config = dict(
    n_layer=12,
    d_model=256,
    n_experts=64,
    experts_per_token=2,
    d_expert=160,
    d_shared_expert=0,
    activation='swiglu',
    moe_layers=[0, 1, 2, 3, 4, 5, 6, 7, 8, 9, 10, 11],
    router_score='softmax',
    normalize_top_k=True,
    routed_scale=1.5,
    balance_loss=0.0182,
    balance_bias=False,
    router_z_loss=0.001,
    router_bias=True,
    init_std_router=0.0184,
    lr_router=0.00177,
    n_head=2,
    n_kv_head=1,
    head_dim=128,
    vocab_size=8192,
    norm='rmsnorm',
    norm_place='pre',
    norm_eps=1e-05,
    positions='rope',
    rope_base=10000.0,
    rope_fraction=1.0,
    qk_norm=False,
    attn_scale=0.0884,
    tie_embeddings=False,
    parallel_block=False,
    extras=['capped logits'],
    init='normal',
    init_std_qkv=0.0254,
    init_std_o=0.0,
    init_std_up=0.0254,
    init_std_down=0.0,
    optimizer='soap_variant',
    lr=0.00246,
    beta1=0.95,
    beta2=0.95,
    weight_decay=0.06,
    lr_head=0.0059,
    grad_clip=2.0,
    warmup_steps=200,
    schedule='wsd',
    decay_fraction=0.609,
    decay_shape='linear',
    final_lr_fraction=0.0,
    batch_tokens=65536,
    seq_len=512,
    doc_mask=True,
    train_tokens=562400000,
    steps=8582,
    dataset='wikipedia_en',
)
Below are experts of layer 8 (counted from 0) of a mixture-of-experts language model. Rows are named router (the router's row for the expert) and show model dimensions 0-255. Each number is 128 + 32 x the weight over its row's rms, rounded and kept within 0 to 255.
After each expert's rows: a language model's description of what the expert responds to. This comes from a sample of Wikipedia text that the model never trained on.

# expert 33
router [157 114  98 116 144 125 162 140 142 126  92 149 196 179 102 203 104 117 154 131 122 148 158 122 160 121  96  74 161 125 167 147 164 174 109 196  78 117 133 160 121  87 114 136 116 172 127 137  94 156 162 112 142 133 174 101 143 106 108 190 127 101 146 152 175  50 129 115  77 147 101  43 133  47  91  94 133 102 152 136  89 112 144 147 139  89 177 134 148  73 145 169 139 128  73 176 130 137 133  92 115  62 126 126 101 125 109  86 117 105 133 111  84 135  92 113  73 123 121 101  90 126 109  92 135 138 128 146 167 133 183 154 114 195 180 126  71  73 102  55  82  96 105 140 161 148 189 100 138 170 169 150 173 124 113 169  73 102 103 145 100 160 100 100 129 121 113 181 104 150 178 132 137 157 121 195 129 129 136 111 150 124 106 109 115  80 201 148 122 165 120 124  75  98 189 110 165 112  47 151 170  99  94 181 120 170 110 106  96 140  74 128 142 103 162 171  95 131 122 113 102  97 147 139 119  71  81  97 120 129 151 142 178  76 107 139  88 139 143 140 138 119 178 121 159 100 114  94  90 143 159 110 123 140 115 121]
It responds to: Determiners and possessive pronouns before a noun, such as the, his, their, its, this, often followed by own, first, father.

# expert 63
router [158 114  85  93 157 133 175 183 196 163  92 195 155 142  75 178  92 101 172 134 148 106 160 110 117 127 108 134 124  88 145 114 135 215 113 125  68 148 152 147 123 130 174 122  70 146 162 150 119 145  92 134 172 143 138 123 133  79 128 149  69 103 122 194 186 115 139  94  71 140  59  86 122  99 101  56 125 137 131 169 109 100  93  96 176 103 161 125 175 105 146 137  94 126  97 141 103 174 110 113 127  98 137 139 106  96 138 126  73  74 168 115  69 160  98 110 105 156 116 100  78 118 110 100 124 146 149 168 152 158 130 153 153 160 191  84 106 112 141  77  79 105 148 137 111  70 130 166 129 137 109 129 162 134 143 185  42 137 110 140 156 142 136  98  95 123  82 156 103 183 155 203 189 140 116 196 131 156 120 115 152 130 127 112 107  80 137 116 168 148 142  84 101 139 165 141 153 132  70 146 156  91 124 150  95 116 105  96 103 109  93 149 108  90 133 175  94 138 191 164 120 103 125 136 117  82  98  88 103 187 161 174 132 133 129 184 110 146 123 115 130 109 167 134 154 107  58 110 128 181 131 106 144 181 129 111]
It responds to: Numerals, spelled-out numbers and years in dates or counts, such as six, two years, 2008, 1911, c. 300.

# expert 35
router [166  83  94  72 142 106 179 158 134 130 100 191 160 129 150 152  90 106 141 108 150 165 194 142 150 144  98 141 163 144 179 147 142 173  85 174  59 161  90  85  82  73 155 114 125 171 146 110  74 167 163 127  99 162 112 105 135  80  96 131  80 105 118 125 153 136 146 122  73 171 147 104 131 143 145 103 137 135 150 197  86 118  89 148 118 130 117 154 148 171 151 164 147 121 111  98 138 185  71  66 103 114 122  89 120 125 138 165 102  81 157  70 110 112 122 114  93  95  90 106 150 156  90  91 176 105 143  86 123 141 154 166 117 155 157 118 102  90 100  64  82 155 132 182 164 134 141 147  99 153 138 176 101 109 147 194  97 122 118 147  57 161 122  99 116 128  95 159 108 151 143 155 169  75 122 129 132 193 161  78 145 158  97 158 120  97 107 131 138 112 151  67 126  94 149 129 185 100 107 150 124 115  88 125 149 143 115  93 110 137 111 134 177 143 132 157  90 148 149 194 120  89 149 126 152  65 143  53 149 126 134 143 128  81 151 171 122 153 219  81 143  70 142 137 152  67 110 154 123 115 182 115 172 170 106 167]
It responds to: Inner and final pieces of English-style place and surnames, such as Middle-s-brough, Kensi-ng-ton, Bou-le-vard, and closing parentheses.

# expert 56
router [174 126  92 125 169  92 148 190 173 111 145 174 113 190 129 112  96  74 157 115 126 147 156  84 122 140  93 119 145  97 152 160 149 169  94 189 155  77 142 143  92  97 179 132 120 171 152 142  69 209 111 126 135 126 140 131 143 119 107 119  91 103 132 194 157 121 135 105 118 174  83  94 177  89  71 147 130 102 166 142  88 126 110 184 146 106 183 150 101 102 171 173 120  83  81 137  87 167  88  97 116 121 156 132  98  77 163 123 135 110 124 121  39  95  95 114 104 145 128  83  87  88 124 135 167 165 222 142 145 180 162 141 148 141 173  81  73  93  96  90 131  86 149 162 140  65 155 129  90 113 123 129 140 144 139 183 133  91  88 166 109 145 113  67 134 131 110 125  95 151 143 152 145 114 151 165 107 142 145 100 161  91 105 108  97 118  88 135 122 152 194  93  95  90 175 122 159  82 108 124 128  84  77 130  95 198 160 133  88 108  95 157 123 124 178 127 104 158 157 189 130 106 168 156 146 125 117  61 157 158 153 126 123 111 142 121 100 115 140 155 133 129 200 127 141  65  78 162 107 125 173 129 130 150 117 132]
It responds to: The words a, an and in starting noun phrases or prepositional phrases in running prose, such as in a state, in 1856, a variety.

# expert 58
router [150 121  88 113 110 106 151 155 154  90 121 133 196 200 126 126  95  93 156 158 150 151 208 139 162 128  87  88 179 102 110 113 165 153 102 144 144 104 101  99 128  64 156 154  79 138 161 169 112 151 132 162 142 127 208  66 176 116  78 117 122 110 148 144 164 140 136 125  89 152  89  90 150 117 116 125 134  89 163 140  98 122 104 148 184 103 150 106 197  93 120 147  88 109 129 152 103 151 118 132  66  72 146  92 104 117 134 151  81 162 141 127  54 160  95 128 141 139 138 134 112 121  84  76 143 125 132 173 206 136 209 153 139 204 135  83 105  96 104 123  95  93 105 104 172 109 154  82  82 141 197 144 113 183 135 119 114 180 148 135 127 140 117  90  63 102 133 154 111 170 171 112 111 116 110 155  56 115 142  76 169 111 142 138  84  98 120 172 130  98 161  93  66 138 166 139 139 135 118 119 127  75 112 100 117 191  87  98 111 140 110 111  97  67 113 124 135 138 121 143 157 109 170 153  90 151 128 100 117 135 160 152 132 111 184 141  97 192 150  58  89 106 134  77 168  91 114 106  68 109 152 114 131 138 122 122]
It responds to: Line-initial hyphens and bullets starting infobox or list fields (Founded, Religious affiliation), table bars after positions like MF, and words like died.

# expert 42
router [176  55  89  99 141 106 131 127 124 114  90 134 175 153  59 169  96 138 136 100 101 169 162 134 122 137 151 115 204  88 151 133 182 173  87 158 129  86 129  85 121 108 159  60 112 174 161 127 119 129 104 157 161 153 124  83 144 112 109 159 119  97 148 151 129 116 124  76 129 163  38 101 194  83 110 120 105 101 134 149 112 150 115 148 126 150 164 128 167  89 181 118 130 107  92 126 125 178  90 136  97 128 166  81  97 107 139 118 147  47 214  85  99 112 108 110 104 153 127 100 121 123  64 110 147 174 125 158 141 165 184 197 145 124 204  90 114 131  73 102  90  70 132 140 127  87 149 163 105 136 113 121 112 158 123 128 100 108  91 164 102 137 133 107  88 106 127 165  93 147 141 159 153  78 124 180  95 171 132 146 183 166 125 116  66 129 124 145 162 136 167 100  91 144 162 107 140 100  70 110 155 113  99 145 120 142 125 118 132 138 113 107 144  96 149 157 119 143 141 134 188  78 146 168  97  91  65  65 121 130  99 172 135 119 165 195  87 160 101  80 120 126 187 125 135 105 134  89 119 137 171 171 146 159  91  70]
It responds to: Nouns and participles after a, is or was, usually followed by a preposition, such as part of, able to, located in.

# expert 23
router [152  73 100 107 166  93 144 146 186 141  96 149 160 104 140 140 115 159 141 119 164 156 136 130 176 142 110 106 198 123 154 151 131 193  73 140  65 130 105 134  92  88 148  98 119 186 147 157 112 123 116 147 186 184 182  93 126 124  92 147 107 128 143 167 194  47 150 134 127 163  85  63 125  98 142  90  73 121 140 137 126 105 117 171 138 111 118 106 121 162 170 193  96  68 117 145  80 145  80  88 131  81 109 108 125 121 152 107 101 117 117 107 119 108  47 129 122 117 112 138 125 135  98  89 162 169 139 172 150 186 185 152  93 139 137  74  95  86 120  94 123  87 148 153 163 106 159 181 118 147 183 157 146 165 102 141 105  77 119 142 138 152 102  75  96  82 116 164 122 154 207 170 167 156 123 184  77 150 183 107 172 137 144  68  96 142 141 192 165 164 172 124 140 140 145 159 107 116 111 138 155 115 133 140  95 165  95 108 118 186 104 146 155 100 141 136 119 167 147 201 188 160 141 139 119 134 100  99 125 128 151 138 118 118 129  98  73 141 124 110 114  84 185 123 114  92 162  91 131 143 156 124 159 195 147  89]
It responds to: Infinitive "to", conjunctions and pronouns starting clauses in narrative prose, such as in order to, and, he, which, would.

# expert 31
router [111 111  88  95 152  73 138 153 176 126 109 122 161 144  91 142 121 111 143 133 125 167 153  77 141 136 111 128 183  76 158 123 176 142 118 163 107  67 129  69 107  92 165 106 124 155 180 170 134 170 100 149 127 155 139 122 179  57  73 173  81  94 148 210 177  96 166  90  79 141 106 149 141 100  75 115 109 119 137 192  58  92 122 105 234 110 124 146 182 145 116 164 117 120 112 112 125 172 113  62 111 110  99  75 156 103 111  99 123 106 135 102 120 133 113  80 130 141 134  99  84 143  86  92 146 159 128 172 122 172 158 139 145 151 146  96 112 101 172 108  76 102 164 158 131  95 165 147 164 148 145 165 156 186 105 190 107  73 105 182 103 175  79 117  77  98 151 164 107 206 184 123 161  94 146 153 110 150 152 123 138 145  93 109 101  83 140 120 166 152 142 157  98 125 187 120 149 133 124 108 170 119  68 125 152 147 126  58  96 164  73 136 145 143 108 151 125 149 133 144  96  97 124 123  94  98 127 137 162 184 165 181 117 132 159 152  91 108 102  94 144 133 117 120 161 136 149 132 101 155 165 114 167 183 118 132]
It responds to: Country, state and city names and nationality adjectives in prose, such as London, Japan, Missouri, New York, Norwegian, Mexican.

# expert 26
router [157 124  99 100 146  54 170 113 161 203 112 132 131 118 115 120 108 100 162 106 137 133 158 121  97 156  95 116 171  78 188 164 138 163  97 135 105  83 133 121 154  79 188 134  81 137 148 149 126 144 102 172 149 166 145 106 181 116 113 143 162  92 136 176 126 152 155 144 103 148 130  80 153 131 173 121 120  57 156 177 137 103 102 141 190  96 160  75 135 122 163  87 124  92 107 146 151 174 115 116  48 121 141 134 111 113 155 106 120  92 173 164 117 129 106 145 117 120  85  98 116 146 105 103 144 223 161 170 151 151 177 151 111 193 191 104  69 112 106  93  72  95 108 156 177  94 122 113 140 102 136 138 190 143 102 133  88 111 117 185 137 114 142 118  77  84  97 120  84 146 173 102 151  99 126 128 120 135 179 165 122 111 157  80  70  82 135 138 134 141 163 103 107 100 145 130 160 113 103 177 125  93 116 123  91 166 108 154  97 154 133 163 134  55 155 117 102 158 164 137 157 120 206 177 139 112 120  62 112 138 146 124 111  65 137 141  89 151 131 157 117  84 119 168 185  60 117 140  91 149 164 149 175 126  53 106]
It responds to: First pieces of split verbs and adjectives after was, were or is, such as ab(olished), prem(aturely), repl(ication), conv, super.

# expert 6
router [193 143 109 112 179 106 148 154 150 123  98 114 168 174  79 189 108  90 175 107 174 157 149 150 152 157 111 138 132 106 167 158 119 137  91 187  50 128 122 108 103  93 125 105  46 153 144 181 120 138  79 174 158 125 139  94 178 109 114 148  88 117 120 160 181 144 124 103  93 163 126  71 153  93 130 102 112 108 155 161 105 123 126 115 177 132 158 109 166  65 148 148  77 107  74 178 105 104  97 103 141 105 148 142 100 113 119 127 106 102 140 116  74 160  76 147 103 166  89  85  95 157 133 127 213 171 140 112 150 137 169 130 121 118 187 132 133 102  95 103  86  79 116 130 158 118 161 117 126 175 165 180 164 159  83 143  85 111 100 128 103 166 142  65 132  91  88 181 109 141 152 112 160 151 159 160  94 172 124 110 186 102  94 107 108 123 138 128 175  98 134 134 144 121 196 135 155 109 119 143 152  96 123 184  55 136 107  90  79 120  92 170 149 123 166 137 106 152 131 174 122  88 124 169  63  43 106  86  98 180 154 148 160 124 146 134  98 137 160 123 140 121 134  91 137  93  52 130 108 137 168 144 164 174 116 120]
It responds to: The word the, plus adjectives and ordinal suffixes following it, such as the same, largest, previous, 75th, 26th.

# expert 53
router [136  51  85  96 131 102 161 116 171 146  70 154  92 156 127 126  64 123 116 150 125 141 108 137 145 128  66  72 158  78 196 170 171 145 122 132 103  80  89  68 119 112 109 103 106 110 167 199  97 140  66 185 129 170 112  50 130 101 111 133  93  96 168 150 159 102 173 113 115 104  85 124 140  87 111  88 108 125 170 149 112 154 135 156 153  79 125 105 128 110 187 112 133 122  99 181 115 185 105  90 111 120 148 135  88 107 166  84  85 140 152 114  80 159 103  94 102 130 104 119  87 148 102 122 162 164 162 148 137 123 176 184 125 170 164 135 138 101 119 111 120  94 110 158 121  81 158 135  81 150 179 142 125 134  75 131 135 124  88 143 113  85 109 110  78  64  68 111  62 193 151  96 164 139 149 141 121 133 127  95 105 132 102 140 104  62 169 158 160 150 153  57  98 142 119 147 112 138  67 161 129  97 106 151 132 187  94  89 131 182 143 121 136 110 146  94 109 144 146 154 170 140 185 184  71 103 157 138 138 132 110 101 140 132 145 118 105 141 110 133  98 124 155  65 187 104  86 105  58 114 167  98 134 122 106 101]
It responds to: First pieces of technical or scientific words after a space, in biology and science text, such as cy-toskeleton, anth-ers, cre-scentic, al-cohol.

# expert 16
router [144 100  71  38 115 102 159 144 158  99 130 193 130 139 128 119 117 111 145 150 182 151 155 136 172 105 100 141 183 106 167 112 118 162 102 192 163  65 114 102 112 102 151  72 111 112 164 136  89 114 127 122 135 179 128 101 126  29  80 155 103 101 139 152 176  91 144 156 106 184  82 137 137  48  92 116 121 107 134 159  69  50 122 112 167 134 134 139 143 161 128 117  98  95  87 115  88 116  96  82  93 153 173 116 133 126 103  94 115 121 184  76  98 164  84 117 109 124 118  85 117 149 127 154 149 150 157 184 125 160 141 163 125 131 119  82  62 121 122 107  93 103 142 165 139 121 184 157 139 162 148 117 114 145 119 145 111 123 109 147 110 128 168  96  97 133 127 130  90 218 189 183 137  71 150 145 114 175 210 126 136 135 110  89  92 135 162 153 176 152 161 124 109  66 158 110 142 111 131 105 155 143  88 146 114 136 151  45  99 142 117 140 144 151 142 151 120 117 109 133 143 101 168 132 124 133  94  94  80 169 126 189 157  95 141 146  93 124 117 110 148  96 176 145 111 148 111  98  46 102 166 177 176 148  97  91]
It responds to: Last word pieces of proper names and taxa before chronology, results or binomials (Fe-ars, Finn-ey, -idae), plus heading nouns like results, details, statistics.

# expert 17
router [135 121 112 118 190 100 158 168 165 129 117 132 131 175  69 163  85  92 115 175 154 156 148  99 150 145 126  75 135 134 172  98 145 165  85 120 134  93 108 108  92 108 161 101 142 182 147 123 112 156  87 183 144 172 178  49 165 109 104 145  85 162 157 153 109  85 141  70 113 167 106  99 153 122  84 111 105 107 145 147 104 102  88 146 175  62 142 125 132  96 129 161 102 103  88 152 125 200 118 130 112 120 102 144  91  87 111  82 123  90 165  89  40 181 103 162 159 129 108 131 148 123 104  96 137 158 174 117 171 102 171 157  81 153 101 123  78 111 129 100  99 121 138 122 139  77 202 160 127 175 164 123 169 142  92 171 124  89 124 127 119 158 135  79 104 115  97 196  81 134 144 128 182 149 127 157 137 157 138 165 131  93  99 114  92 106 124 162 176 119 202 130 113 118 157 115 181 108  89 160 150  82 143 160  76 204  70 103  82 138 126 119 125 110 171 141 134 132 165 161 124 130 164 152  87 113  98 157 132 133 107 146 132 134 172 166 105 180 159 116 108 118 206 117 119  97 132 109 132 155 200 137 136 170  57 145]
It responds to: Pipe characters separating table cells in sports and election results, plus list labels like Synonyms and sentence-opening Since, But.

# expert 48
router [175  93  81 106 137  99 184 151 125 139 103 194 199 130 128 162  95 144 114 168 140 126 160 127 166 155 115  88 164 113 116 142 158 152 134 146 114  49 137  86 106 111 147 159 126 138 155 115 153  91 103 154 137 174 122  81 201 117 101 128 129  76  92 144  97  78 154  85  70 152  67 128 173  83 138 151  82 106 142 103 105 121 145 132 178 140 124  98 153 134 177 111 110 130 171 177  61 168  40  98 134 120 100 128 105  92 110  69 139  78 142 128  99 128  97  91 145 106 116  98 131 127 104  82 172 126 181 164 160 172 140 175 108 117 141 118 105 127 158  75 109 114 174 127  92 132 139 135  87 111 180 147 178 131 115 115 124 131  75 146 123 159 108 108  98  69  85 151  44 119 171  99 127 113 168 190 147 140 157 122 144 156 138 114 118  64 182 124 151 158 150  89  60 121 154 144 160 133  74 133 119 157 109 129 121 155 101 104 142 159  92 174 162 102 193 122 126 188 119 149 183  55 171 123  83  93 100 132  98 137 147 139  86 125 148  98 121 110 158 187 156 141 141  84 153 114  94 157  90 122 151 146 188 106 123 112]
It responds to: Middle syllables of names and foreign words rich in a-vowels, such as art-isa-ns, Sp-ania-rds, El-isa-beth, Kolleg-ala.

# expert 24
router [155  80  89 110 154 112 147 157 163 155  60 152 165 187  93 127 111  93 120  97 127 110 164 120 170 138 120 119 155  93 134 147 172 181 126 148  59 145 134 130  88 132 107 116  98 169 209 131  90 163  65 117 136 148 133 126 187 130  85 164 133  68 113 169 124 101 165 121 109 125 112 113 137 116 114 114 135 103 189 126 126  90  79 178 146 121 170  95 148 141 151 115 140 113  97 195  83 184 115 130 146  65 165 140 117 116 180 141  97 111 179 149  90 183 130 184 128 153  79  62 146 168  74 124 120 139 150 169 131 187 146 133 137 141 126 111 122  63 150 112 101  95 182 117 125 143 137 146 153 117 154 130 115 124 110 105  93 127 145 162 111 137 101 129  63 124 100 111 108 139 164 140 144 139 174 158 102 148 132  87 173 129  95 120 138 102 159 134 163 123 183 107  55 100 134 173 145 111  70 185 150  90  99 102 113 171  90 123  88 121  69 140 182  88 140 153 105 182 150 164 123 126 171 120  62  81  60  82 125 147 166 129 142 119 160 165  84 152 165  76  81  84 128 108 171  98 103 106  64 168 116 158 122 178 135 109]
It responds to: Line breaks after sentences or headings, hyphens inside compounds, opening quote marks and prefixes like non, pre, anti, multi.

# expert 62
router [160  60  92 109 141  92 167 144 162  98  84 160 107 165 120 174 147 143 181 121 132 103 188 131 125 157  95 121 117 129 125 157  98 150 136 119 103 140 137  92  98  98 156 116 129 143 149 153  80 166  68 171 112 184 127 136 127 113 126 142 127 114 162 164 111 102 202 105 154 130  84 114 106 115 128 129 102 103 191 199 100 103 132 156 206 122 188 109 132 117 135 128 109 128  92 175  87 156 108 163  58 116 136  90 116 112 150  74  71 102 130 121  87 185  88 136  49 157 141 128 132 195 115 134 142 135 170 158 195 155 168 157 128 165 132 126  86 106 112 118 102 119 112 190 108  83 150 115  85 143 200 111 173 124 140 130  57 112 109 133  96 152  89 112  93 118 117 154  85 152 130  83 127  95 157 146  92 147 121 122 134 114  93 107  66  65 143 110 117  87 114  74 131 141 110 167 138  94 125 138 116 140 113 156  70 172  99 117  88 133 105 169 119  97 132 104  39 140 180 175 170 115 205 165  56  89  88 141 113  95 129 140 159 122 133 127  77 143 143  74 160 109 134 119 162 121 115  91  79 102 163 183 115 139 132 104]
It responds to: First lowercase fragments of split nouns after the or a, such as di(plomat), arr(ival), pro(bability), cl(iff), plus colons in titles.

# expert 0
router [149  85  89  18 124 105 101 141 129 134 122 174 182 144  54 145  78  78 136 147 162 155 176 135 117 180 138 119 159  86 162 142 121 176 143 125 111 138 106 120 110  77 125  99 115 161 154 131 133 170 116 152 133 143 190  94 140  92  87 155  86 108 108 167 168  77 129 102  64 172 121 146 149 141 113 101  99  86 161 147 112 119  82 150 131 113 116 138 120 112 112 139  95  91 110 150 159 170  58 108 111  87 199 101 143 121 170  95 129 103 138  95 116 121 112 140 145  85  94 108  80 118  57 123 124 121 132 136 135 100 144 185 111 164 135 132  97  75 103  66 107  99 101 129 105 123 153 150 123 154 112 131 151 149 137 130 122 103 113 126 139 118 117 111  67  91 108 170  82 167 171 146 162 110 171 149  90 156 111 104 122 180 142 122 107 113  98 156 159 147 172 102 106 100 115 113 159 103  67 141 146 138  88 134 126 168  83  71 106 128 126 151 208  98 142 179 116 156 189 150 101  61 174 148 108  59 127 105 111 183 147 127  84 104 166 156  88 157 177  58 123  97 142 115 175  45  88  95 121  96 171 127 132 139  69 104]
It responds to: Common concrete nouns and their word pieces for materials, body parts and land or food, such as water, lim-e, l-ung, cop-per.

# expert 25
router [171  19  96 113 174  68 109 157 163 162  98 145 171 191 140 100  90 123 109 138 153 108 134  90 146 152 134  99 164 121 116 183 117 155 134 152  95 113 116  97  63  83 131  80 110  96 179 139 125 148 138 135 160 158 152  95 119 142 110 148 143 140 138 144 138  72 135 150 111 163 142  83 137  97 120 115  87 128 150 124  84 122  97 157 167  71 140 106 131  87 137 108 135  90 123 147 122 134 110 125  62  80  99 110  78 100 108 115  97 118 166 113  82 107 135 162  75 128 115 131 107 134  90  67 167 117 192 163 160 192 155 162  91 168 159 101  79 155  73  94 116  75 157 119 165  87 161 146 111 166 128 178 156 139 119 126  72 141  78 121 119 129 134  98  84 104 102 160 121 157 139 152 159  80 108 174 110 165 176 125 119 112 104 107 104  80 160 141 180 158 121  93  84 151 166 130 149 128 128 141 159  67 100 197  83 176 149  90  97 183 126 148 155 105 158  99  63 134 160 189 182 124 118 120  92 117  86 125 108 166 218 120  92 101 151 168  81 173 112 139 147  89 149  97 152 107 132 130 100 160 153 147 129 181  98 131]
It responds to: Semicolons between list items, plus clause-joining words like with, where, while, but and commas after introductory phrases.

# expert 22
router [128  98  90  98 135 107 164 148 105  93  91 128 131 202 142 141 115  96 145 137 118 149 144  84 110 128  79  86 164  65 126 165 144 156  79 172 119  38 120 104 108  98 151 139  95 158 187 179  74 170 111 135 153 211 148  97 147  91  75 126 141  96 170 165 175 135 141 113 122 126 135 122 196 107 112 113 145 101 122 166 109 130  91 151 116 123 141 106 167 112 143 169 130  92 101 178 132 183  81  71  61 115  74  67  82 138 145  93  92  56 126 119 109 159 133 105  77 142 138 131 125 103 105 118 147 139 131 146 148 146 168 113 149 191  96 128 118 148  90 124 120 123  95 132 159  98 170 113 100 151 147 167 175 133 127 140 122  96  97 144 116 137 172 110 118 101 107 171 117 192 176 105 184 151 140 166 155 183 227 128 152 208 132 140  79 138 178 159 112 114 150 111 120 103 193 163 167 147 133 183 143 110  74 161 119 184 107  92 135 172  78 146 139 160 141 159 120 135 156 147  98 102 153 161 116 108 138 131 126 141 147 157 117 112 145 102  80 160 145 109 143 130 131  93 143  75 111  99  96 159 184  92 148 187  84 124]
It responds to: Personal first names and their first pieces in lists, tables and credits, such as Fred, Paul, Jo-han, Charles-J-acques, Ian.

# expert 41
router [113 154  85 106 171 106 196 140 129 155 104 171 140 137  83 142 139  95 144 111 110 173 156  97 156 146  69 116 108 100 118 186 157 175 137 152 134 102  95 112  94  94 163  97  97 159 135 117 136 137 112 133 162 145 152 135 135  85 100 142 118 122 194 142 129 101 138 134 106 161  46 121 115 137 141 144  99 119 124 119  95 172 114 166 137 101 183 160 199 116 128 149 143  97  80 195  84 208  92  97 101 107 149 114 127 132 114 131 107 167 145  98 113 149 145 142 139 130  91 153 122 125  83 137 204 103 165 151 140 135 151 187 104  98 126 118 142  89 109 105  83  61 146 149 109 138 167 109  93 139 147 157 167 132 148 187  64 131 113 186  83 118 127  83 113 108 123 116  58 194 136 162 163 192 133 166 174 156 143 138 150  96 136 135 113 142 120 140 160 100 148  22  69  95 153 170 134 168  85 188 148  97 104 158 119 178 134 100 132 155 128 145 125  83 122 100  72 182 141 198 136  78 139 153  89 103 108 141 101 127 124 169 140 116 108 112 113 156 136  69 128 121 129 116 111 133  84 140  48 156 181 111 157 203 168 119]
It responds to: Word pieces and particles in Spanish, Italian and Portuguese names and phrases, such as de, del-l, do Brasil, José, Vall-e.

# expert 1
router [112 107  95  84 180  64  95 150 145 132  68 155 109 159 110 132 126 115 143 140 151 162 150  56 164 165  99 109 191 121 120 143 140 205 145 186  81  82  96  89 101  63 188 112  90 155 122 143  87 123 123 140 178 141 127 153 178 134 118 161 161 123 176 143 145  75 146 129 144 171 117 124 205  92 141  99 111 158 153 147  98  99 123 166 183 120 147 107 136 143 166 134  75 154 126 133  64 123  79 127 132 141 113 115 103 114  85 123 110 112 165 115  50 122 106 186  91 160  91 113 131 145  94 119 150 131 120  89 136 135 145 153 142 103 159  99 120 105 114 102 125 116  93 148 149 124 151 188  84 159 127  98 113 161 154 150  83  97  87 155 127 173 186 101  83  98 116 124 135 159 153 126 133 120 116 166 136 124 161 135 136 119 142  80  94  84 148 158 120 133 138  96  59 103 149 139 173 143 116  97 161  80  50 165  84 159  97  87 113 137 119 187 181 100 144 114 120 169 122 153 190 162 115 191 150 119 117  79  50 159 161 159 185  77 167 165 121 199 142 106 105 117 157  77 131 111 156 129  98 157 191 133 150 131  99 131]
It responds to: Mostly and or & joining parts of proper names or list items in infobox-like entries, such as Kohgiluyeh and Boyer-Ahmad, Arts and Science.

# expert 21
router [185  49  96 100 165 126 115 168 154 151  87 141 156 178 137 141 105 107 146 145 200 141 172  98 119 154 110  93 109 101 158 153 100 193 103 132  72  91 145 110  82 105 133 141 117 171 136 108 116 174 147 115 146 214 183  88 173 104 123 210 146 134 165 133 210  92 166 119 131 154  96 128 120 113 156 102 109 117  98 169 110 109  86 164 158 152 145 133 107 113 186 139  90  70  96 129 102 149 116 132  92  86 146 125  74 118 110 104 127 115 162 100  71 127 138 142 128 118 130 112 139 140  85 110 117 114 145 191 142 182 155 163 146 151 139 118  91 128 121 100  95  97 135 115 168  99 123 133 150 134 145 175 156 140 128 128 144 124 120 126 129 143  80  92  80  95 121 139  66 143 170 177 223 142 179 177 110 152 170 116 122 157 121 103 149  77 165 151 147 138 171  95 101 107 143 135 172 133 112 121 151 120 103 164  62 152 107 116  77 160  91 136 180  93 193 135  85 124 185 166 138 100 167 149 111  86  74  90 139 163 176 164 151 140 181 173  58 149 123 129 169  88 139 111 161 124 122  91 132 129 146 126  89 201 150 102]
It responds to: Commas ending an introductory phrase or list item, plus semicolons, dashes, and clause-opening While or Although.

# expert 55
router [142 152  90  65 163  56 136 112 170 164  65 161 133 119  94 135  78  69 118 150 143 120 228  88 102 105  99  96 132 174 131 146 133 137 101 129 108  97 123 110 130  94 160 136  55 167 143 132 152 126 111 121 143 150 164 101 188 116 124 167 133  48 129 160 157  76 120 178  96 143 104 106 138  91 130 128  87  91 179  81 103 123  99 222 148  83 182 107 125 154 188 127 160 135  94  87 127 124 104 122 124 112 166 120  87  91 124 110  58  78 138 130  84 133  76 169 125 175 102  64 164 134 104 116 161 172 157 141 132 134 110 176 143 188 148 151 122  77 157  91 125 145 149 150 129  63 176 120  85 124 137 122 147 113 140 154 134 109 110 123 137 134 124  97 107 142  96 147 101 128 185 125 215 144 179 162 117 137 144  91 105 115 152  54  70 104 164 152 109 122 122  75 119 116 175 184 148 103 149 110  91  91 105 107  96 136 157 103 129 141 135 150 120 137 174 117  78 128 100 141 207 152 134 161 144 127 102 100 160 104 126 137 147 158 186 122 113 162 126  93 110 125 154 130 114 104  96 129  56  77 152 114 125 141 101 100]
It responds to: Equals signs in section headings, plus mid-word pieces like r in north-northeast and ori in market-oriented, and stray table tokens.

# expert 29
router [126 122  65  54 120  89 146 125 123 127 125 138 129 178  95 167 126  55  94 107 126 134 145 111 121 155 111 116 127 128 144 135 137 189  83 138 131 161 180 134 158  81 114 144 116 112 180 205 106 129  95 151 177 160 124 156 125  97  36 154 156 150 172 208 124 129 175 138  96 165  36  94 185  99 114 119 115 131 141 130 116 135 133 174 140  78 159 173  96 128 148  96 154 163 134 162 145 131 129 127  68 139 175 153 143 127 127 146 119  85 146  71  51 187  98 163  45 118 153 127 125 140 135 115 111 140 191 181 150 131 128 152 130 171 170 109 129 119 108 127 119  94 160 151 132 112 120 193  88 146 135 151 133 118  83 158 126  99 158 184 107 140  90 103 104 104 104 168 137 124 134  93 160 132 157 171  88 131 131  58 116 111 122 101  70  72 159 140 140 103 192 118 119 122 115 144 167 162  97 172 194  86 111 152 130 170  86 106 118 159 143 115 153 129 167 131 113 156 153 166 168 105 166 169 134 102  99 109 109 126 146 117 102 108 159 104 115 129 189  55 134 113 173  70 158  80  91  98  82 148 177 137 138 143  95 107]
It responds to: Inner stem fragments of common Latinate words before suffixes like -ion or -ation, such as super-st-itions, sur-pl-us, legisl, deleg.

# expert 13
router [146 112  87 114 150  94 100 214 158 133  89 112 137 194 103 158 113 116 171 135 160 126 143 113 123 144 122  93 217  92 111 128 148 156  91 146  96 108 122 139  74 105 115 129  65 135 149  94 141 138 153 151 161 167 187 142 154 108  73 116 110 117 129 165 159 109 169 158  86 172 126 138 145 125 115  88 136 150 136 167 154 102 123 166 178 116 126 102 160 109  91 141  93  83 133 155  73 176 131 119  63 120 130 119 116  82 128  89  81  88 121 109  54 176 165 157 129 117 115 122 163 117  83 104 182 121 138 148 121 165 130 139 116 144 174 126  96  75 150  72 104 122 144 144 109 119 146 160  75 114 149 147 141 171 117 150 118 111 100 133  75 174 127 103  97  70 115 137 117 125 175 118 177 145 137 165 107 156 151  80 113 180 107 116 155 118 192 131 202  94 163 117  63 106 166 136 118 127  99 148 108 107  94 125  46 199 103 102 138 160 102 125 179  86 141 119  72 153 200 167 170 128 129 145  86 105 127  54 140 138 152 155 144 114 132 150  52 139 130 131  85  87 169 109 167 104 128 108  57 105 190 116 173 172 135 140]
It responds to: Opening parentheses, en dashes, slashes and brackets between numbers in scores, results and notes, such as 6–2, 1R (1981), TKO (punches).